config.yaml
num_hidden_layers: 12
hidden_size: 512
n_experts: 96
experts_per_token: 6
d_expert: 96
d_shared_expert: 0
hidden_act: "squared_leaky_relu"
moe_layers: [1, 2, 3, 4, 5, 6, 7, 8, 9, 10, 11]
router_score: "sigmoid"
normalize_top_k: false
routed_scale: 0.333
balance_loss: 0.00202
balance_bias: true
router_cosine_scale: 10.0
init_std_router: 0.0371
lr_router: 0.000296
vocab_size: 32000
norm: "rmsnorm"
norm_eps: 1e-06
tie_word_embeddings: false
optimizer: "adam_atan2"
learning_rate: 0.000619
beta1: 0.9
beta2: 0.95
batch_tokens: [65536, 131072, 262144]
max_seq_len: 768
train_tokens: 575900000
max_steps: 4113
dataset: "wikipedia_en"
Below are experts of layer 2 (counted from 0) of a mixture-of-experts language model. Rows are named router (the router's row for the expert) and show model dimensions 256-383. Each number is 128 + 24 x the weight over its row's rms, rounded and kept within 0 to 255. Numbers have three digits each.
After each expert's rows: "mostly gets" lists some tokens that are sent to it at least half of the time. This comes from a sample of Wikipedia text that the model never trained on.

# expert 38
router:102115149098104145107150128167095115137147152136120131135140138143108148147106111115132124112157121143153148144096130118142115078118135058127153130085150111129148133153105101148124131140108159135111115146160076098142108087072167118158112140112127140131113150121082112124123125155165096170118108156118128129135134105118135106163155120182118127107160103114149143147151138149132123132165
mostly gets: "\",", ",", "),", ".\"", " 2018,", " 2020,"

# expert 58
router:106120157130092117075116140138138118112171153138121129110166129134139124150097118103146145156130096152155141140135142115141143089165146054114157123116154171125127132128129125131161140152113152117134127133104161043107157141074167158191093131134121138119128084135089117140131146147192117134144151118086141141146118106132079154175112171163131091113137097121120098129128134131130141132138
mostly gets: "\",", "),", ",", " self", " Binomi", " network"

# expert 48
router:143109141123090092137124125115132114100117112091106116153145200196122096159160087118129139120146092123125154143155122107131114118174132097145158125128119067131153174138125127104144145126106087133092153110129130128072116102106151127169126151094115142156107160116089113102103129163156125130125102120134121155150116132133105148133129088161116105108132111124125122123114138106117111147145
mostly gets: "=", "-", " SRB", " mis", "De", "–"

# expert 1
router:127108110114157105103135170110105158122173077127138120184155173122129115119110083119178132116096136173133087134161090112140112090147118136125132088119136108122163116091088144132111122136136135118129096107119149088145163090143171145126144144116075128149117146154112123076130114131134143115102165138142127154107096109143117159117150132154162172178156096126128090188122120165102152135123
mostly gets: " July", " May", " October", " June", " April", " September"

# expert 51
router:151106131133109128135131122111134113148174144117104069163153128139108120151175166162161082127111097158127120167133086107122083098152125118125121147125123121111169151141130153119099111162082153113125122111134084129151116103069167150113150150098096185175135125146137134094125117128119127137107109119163136139096085125156114100136149092147134125133131095145113112101176135121143158116152
mostly gets: "|---|---|", "):", " –", "On", "born", " On"

# expert 36
router:117113131098119155120135159148125143098183144099121102157131182138102085155157154075135156103086146117138128176195145115127081079122136112115137129144146128135167118124123132118131142124112142118114095118096115099136102130114147147178148159090126146133123158117110099150136082130159171136137113111142094130135108173190120108161125149163146109124151076141129083151109182105098169171156
mostly gets: " and", " or", " but", " &", " until", " from"

# expert 11
router:105095150113117132131123150138130104080148128142133102142112090144089123097126117133109173131067100129143086178158118072123097084170118137119130139106114126109133158081149125101101121101122103105132102082108142088118075082144165150131077136131120103103119124124100145091130129153186091179140139145119135131124133158102083122142129151128160144164130094132123130124091131114128158131148
mostly gets: "3", " law", " stone", "′", "-", " bill"

# expert 79
router:136124134112115101104157156076130181065145097127097119152143136139106146167158133117143151088114122165147123154134159113122109104095095097110126165131112138097139129128111127142102130146121179134106110140075199093141154109079145120195123074145146145139088136128128141082093105130100128151142123105131098151092105119139088150139149116113130094124114128124132115104127100104164099133144
mostly gets: " According", " signed", " pm", " Jeff", " Nick", " Candidate"

# expert 26
router:102123115091097115119126107087142111134153132140163129166147149111162143095141098110111133124136115102135127120114135146127100130141089071102098115150085127086133159095135074178119128118132161085088111104113180098142164118155146110121116125156105146127077114090143148124158127096115106083149120112138140104120101153132136164156150119080137102126123121141111117174118088108135091118145
mostly gets: " they", "ers", " people", " They", "es", " men"

# expert 7
router:143148155130142130123155132126093145122174130108147090134133180164087106132129163125113117129111114150168100143144108112120124098094126109130115116123106114152116087158163099121108156121124107111131111102110157096125110128085160117131147142124136130123090123137130160129145121077148120142123166122134125140102136105123088123146135181148114117123165139094128094176105141174131115114148
mostly gets: "tic", "ive", "ative", "phone", "ible", "oid"

# expert 85
router:121129134125133107139115114107140128093125166145144141156132127125127138141114138111145152142099124137156147157119126108115096115115068139154149112170132131107139142129132133182106142143103113132091106121095108146156166102085150138141167119170139141110126118119149115130136118137115119125106097104100145124137119098132049137140116181152105127151162099107112102157140136166112113140120
mostly gets: " Su", " Bo", " Ho", "ho", "ja", "je"

# expert 52
router:129109136106151115076122151121128113100178140115138119189129125126139133132122153095100136144090087130098119170156128132159109096118121094126134109096136108107097183097150135115089120093138156112134116097116105092180110116128154140153152150110095158140129127123078109087137162134125139124123171131111099134120139135139093154146113131114205102181111118089125086118111114091125149112126
mostly gets: ").", ".\"", "\".", " (18", ".", " 2025."

# expert 54
router:147101132134163082083149137150095143095157122121125122094168144131071133111146117088117131124133104155118082138124138120102101092156083131137098125171112138152127145133130141162089129128118173158139131134117106130163078106120143133158093160122117140103122112105071133153110122140160105152127094100120158113108093149139108148142149108150145098122204134094113073179127098123107081138106
mostly gets: " MPC", " Socorro", " Clade", " LINE", "Note", " age"

# expert 82
router:132149163138113090158168125105133132106139138126123078093179169153145099130156111104154169110111114146113150130168118134167178118142107136134122166121104103110169130088125101137094098159115130101083133150124117111135138079124115102126092106105123126118063101105128139112133151134126155130116137144099094103108090114144121109156148150104123089121136113163155141111150157127119159128150
mostly gets: " released", " video", " Nintendo", " Released", " film", " Starring"

# expert 28
router:126162156123117112114145135182147144138126154092161126169150136120090109121159146126099125107100103105144171178174172082109127114143163128104094173148157128155138126107129150152147124126094150119110143134129157152138122119158126131189097128110131125110112177137126130124111104142145094137147150129168118104124156112151115145147124139139117155120116095173105114156118114096114110114137
mostly gets: " MPC", " Candidate", "Awards", " List", " Register", "|"

# expert 42
router:143123117073098072105129158124115135110154134105121106103151137142108136146090141098151131122131102167124115143197154099152108112154117149115152130099119106092117124143111130127129122143142141075164122115141107096130135089125125125124134129140111097108104113117150151124110171159135096126114127075132163139105122078144102156167111154116126099116121123146101132115112126126110151094169
mostly gets: " ==", " ===", "|---|---|", " ====", "----", "===="

# expert 15
router:117141098119095132099147131128118161079169160115170094157113152186105108129136147102149135114108136110174128184179160120127096135143154081160129111148151108108108147110142140149170137162096126148117118121129087123103128127143164127149148122102116135147137136094099107094094118127153139109148122097146100156144137106146087120132155101142127145143181110098121082146123130132099069137178
mostly gets: "–", " Title", " Website", " Spouse", " Died", " Occupations"

# expert 74
router:100129103145075150109133143153113146145172144131080131174134172146087112126109146110127148113070129137128132178150164105116068095122091115077124137175148092128135149111143158170173162102123101111111128132101165112121122106178131125131095141109116108136152108148112149126091088119139081172137137144146147132104123098137084109129126105145134110147115125103129105148167119146124168129147
mostly gets: " LINE", " (6", "loan", " (5", " Density", " (3"

# expert 63
router:139122106129117133116120124118089115139145160136139096179122092127127131110145168119147111120145132122129146107100165110148098126143095139128133078079157110166146091119104125123103152108105090097133123149146119167142136125106134161106128163097084148112135115129132069130140106114114071105118114109142146155138072158151082140117143073106093173138104103169129121139070150140137121159155
mostly gets: " was", " be", " is", ").", " being", " As"

# expert 92
router:137144125133138113124131126128131120145140129119131112148143105136081122150163161068139126135115149137130129157188130075161059105156132094118141116085144144127144151161133141101136109140072138125146116105104129137142125105058184149153097126130122120101093116134102119141131129150127132111133127128104126137147097165100114155145158139119114087112121098118126106136135184110119158113153
mostly gets: "In", "According", " ====", " thus", " not", "To"

# expert 68
router:101137125123141118107161134101204115111133117098147079170143154109097098155141143103182107140104127118114112146139140093093100140132093113162163159127101109128130145165125126123104147139122128131140112113122139121104138083068161121165113130134137127160124152104113097112131122136110134089151110088154113152090172137178084136126111142140127131105141142120070076146131148125142163138175
mostly gets: " during", " On", "On", " for", " For", " After"

# expert 59
router:134146104109122099136160115103165153120167124104110149150112141131160113137135142111148174122077114110118145148089139105150096112153129109124128153162117147147134113131127148145138120129130137116100133126118153111179141119095113106159128160130087142110091119084085126127090112156149105112140112126089113155116142093123070142150087158132122142131165108073113111154090140152137132129126
mostly gets: " Be", " Su", " Ka", " Pe", " Le", " Bo"

# expert 88
router:128124115102121118066131177120157128119166116155127068124152157190129170109129129090126140114062099144161127148108151121147115110152125117110132118128132128136131113108116133114143110152118122104122129128088132127154119087079144133112102146102131151138107119114104100134110123092142075161124152137165136110121131148103054106143146140109124111117143120115113131145143182118111156172156
mostly gets: " into", " created", " become", "|---|---|---|", " latter", " form"

# expert 35
router:102096144090148124132121176105130124130133105163132109135138111142120129156105136130105120127157117143153126180155091095129099107131129104140152104159129132138167148114128143161191135121105125105118096100157143077122092088097170124148095114140150130140093127132102198132126127131129069154149130143127144120139148162151124143102147142116146128153147096138111110168129161124154142119143
mostly gets: " years", " age", " road", " crew", " roof", " day"

# expert 0
router:112120114130127120103126126148120109143158139086152091133154146133123105126109106122138149162131105148128138183144172136105098086100108106096103165145153082185128138161101153118123131149131129067105117133083158099115141124106151142173125124158122128131073158150185120109135097161157106135123142110115120139110134130121105163092155182150125116091146133150129124151098118128122117136149
mostly gets: " won", " 0;", " win", " scored", " winning", " Champions"

# expert 91
router:115174146163116103142165155137142120125172123107138131178135141095154148130135139096175117142120115127139156209125159142105106113134115123129116154113117123149138144145135145179121138113129134098128117169073163113104137078095113152172150114102121121136104120139163125093137118190139105159166149086132108111073141123161122110153172142127124146140156152139119092128146134175117139103181
mostly gets: " Championships", " round", " medalist", " championship", " tournament", " mid"

# expert 89
router:131134156136116139122153132143120119112182133118140096150171148104110103100144150121165145124101084131120102207127116125146079126133134155103132141082161127100157091129152134098118129117087149121117126113135121171135111157100159148140141170123100137131149138095093156106154135124185141136129112157121139132080172127166117138135116152152115148110123106127116124101067128130173125152112
mostly gets: ":", " \"", "):", " =", " '", "|"

# expert 84
router:144114083099106153097159102135134100120156123150094129169104144154144129175128098111138111133139133144151132138182141096146141109156095150110183097102151093075135133151130142115139092147114164122167093103117117158159089153143138160091111200137109126142138149086110112076173155170148134104111148085152106120123141146167133153134114132113158139084124140100132079142121127119124105109155
mostly gets: " \"", " '", "–19", " “", " 1976", " 1971"

# expert 83
router:130117145117121120102125117116105154092133169087117127136130143118100149148109093125138124108147101141131132142115124107134096099111129096093155148141149100117176158150128157157123151154133154121130129147149122091163130110100162119179155131121133147118137131108081121115117132148194111160104117135130118147132123117083106138132166107161134120110129120146111126138131191138089094155138
mostly gets: ",", "),", "\",", " 3,", " 4,", " 26,"

# expert 23
router:121180132130127122127114097146126161109164177089138121146110163140157139138096122082142119120120115119121101115147094100075053137120102110126085141165119111140120144141117123128113132100096117126121080131124103098142108113125146152147126108131104145100121098106106149139130126138171086130081121081114119128097133112153078131156122148164129117160170099111129104162115137116134098106111
mostly gets: "pi", " Cor", "lu", "ni", "ci", "cur"

# expert 53
router:156112160122108138102152112124122132083133130132108103141139139143097102135118161115154101146073114105134106144122144083159115107121110127140128141127150135147146130100089135133142126184088144151120105127129149108141153149080146127123137119124102128085102129141114117123135149121157156111110123119069158208172115111142060153169141109137108135153168128129134129135125128094118125099132
mostly gets: "|---|---|", " Name", " ====", " meaning", " name", " word"

# expert 57
router:140139147095081125126108120127096113131135124125131113155121118155112129104131160112148138132123102118141129164167139109119110119153137153149159152088100078106149158127115150114144134094121147130124111130105172093142137109087160111155140148143134128109127132127095179133103131172192092100120145112136128082128094104131153092119167125106092144159135121130123135107096177137124166119148
mostly gets: " that", " which", " same", " would", " who", " This"

# expert 18
router:145114111123089158118180133126097134094185127104138081167118178145115081147149149088146168119090153143129150191170123100134081099132130126123131120136129117127146118122121153097169159137092109095121087126129097108131132143099151126173159138105138170136108154113112117139128089172136174107111155101111094123091092171172127113124123137154139094107151095163105093151119149102092147159146
mostly gets: " and", " or", "/", " but", " &", "–"

# expert 55
router:125132152120158093089156128146133151130126117099131131161119155126138091170138135126126128129116091136113116123137158145113105073160144114123087150106137176143134111109093148146134120122131156128051105131125124093168152071072155129147102128125113159117104120079106130099106148153152116118127126144140105141119118101133058137140102150117146143139132088140090110138077147140118164159134
mostly gets: " Germany", "See", "berg", " Sch", "mann", "sch"

# expert 80
router:151144128111140093127139144120119126103188130124124063161133144095091135169168111113147114130186114143137100173165143138103069080119115099130140139111131128124133141095141138182116179159110142100116169096092126095123102100096154101120112156158102117105119106178130158082114124118162152141076114139150129132107114105131119129139156140072140139121149119067097105130142116171094127115112
mostly gets: " located", " railway", " city", " River", " north", " Railway"

# expert 86
router:125133139131132115083132171125153101133127097137112093145145154133131125177164153116161172119131116137120109149146096115126089071138089081135151109114128114125131133125129154129096148114087133132128121118099167095124137075100163119192121130136103146112124166092134101109100135114131142135082151154094089120142152129146127187153133123169124124097162102126097125128124135135098152120164
mostly gets: " from", " From", " According", "From", "from", " producers"

# expert 14
router:171122148185133107099155108131111171130118136095147124123132121113111103115156146066169131166117126149183144107141131059092117113130096095155107114130106101142166111123130110126119139126073140136122120114159130082129150126053137114130139140116149134104119143133120146119113110126158083141086159086095129160092142128136092116147132186115148170128154107163142103150099103124116138126119
mostly gets: "ey", "y", "ney", "am", "ddy", "ant"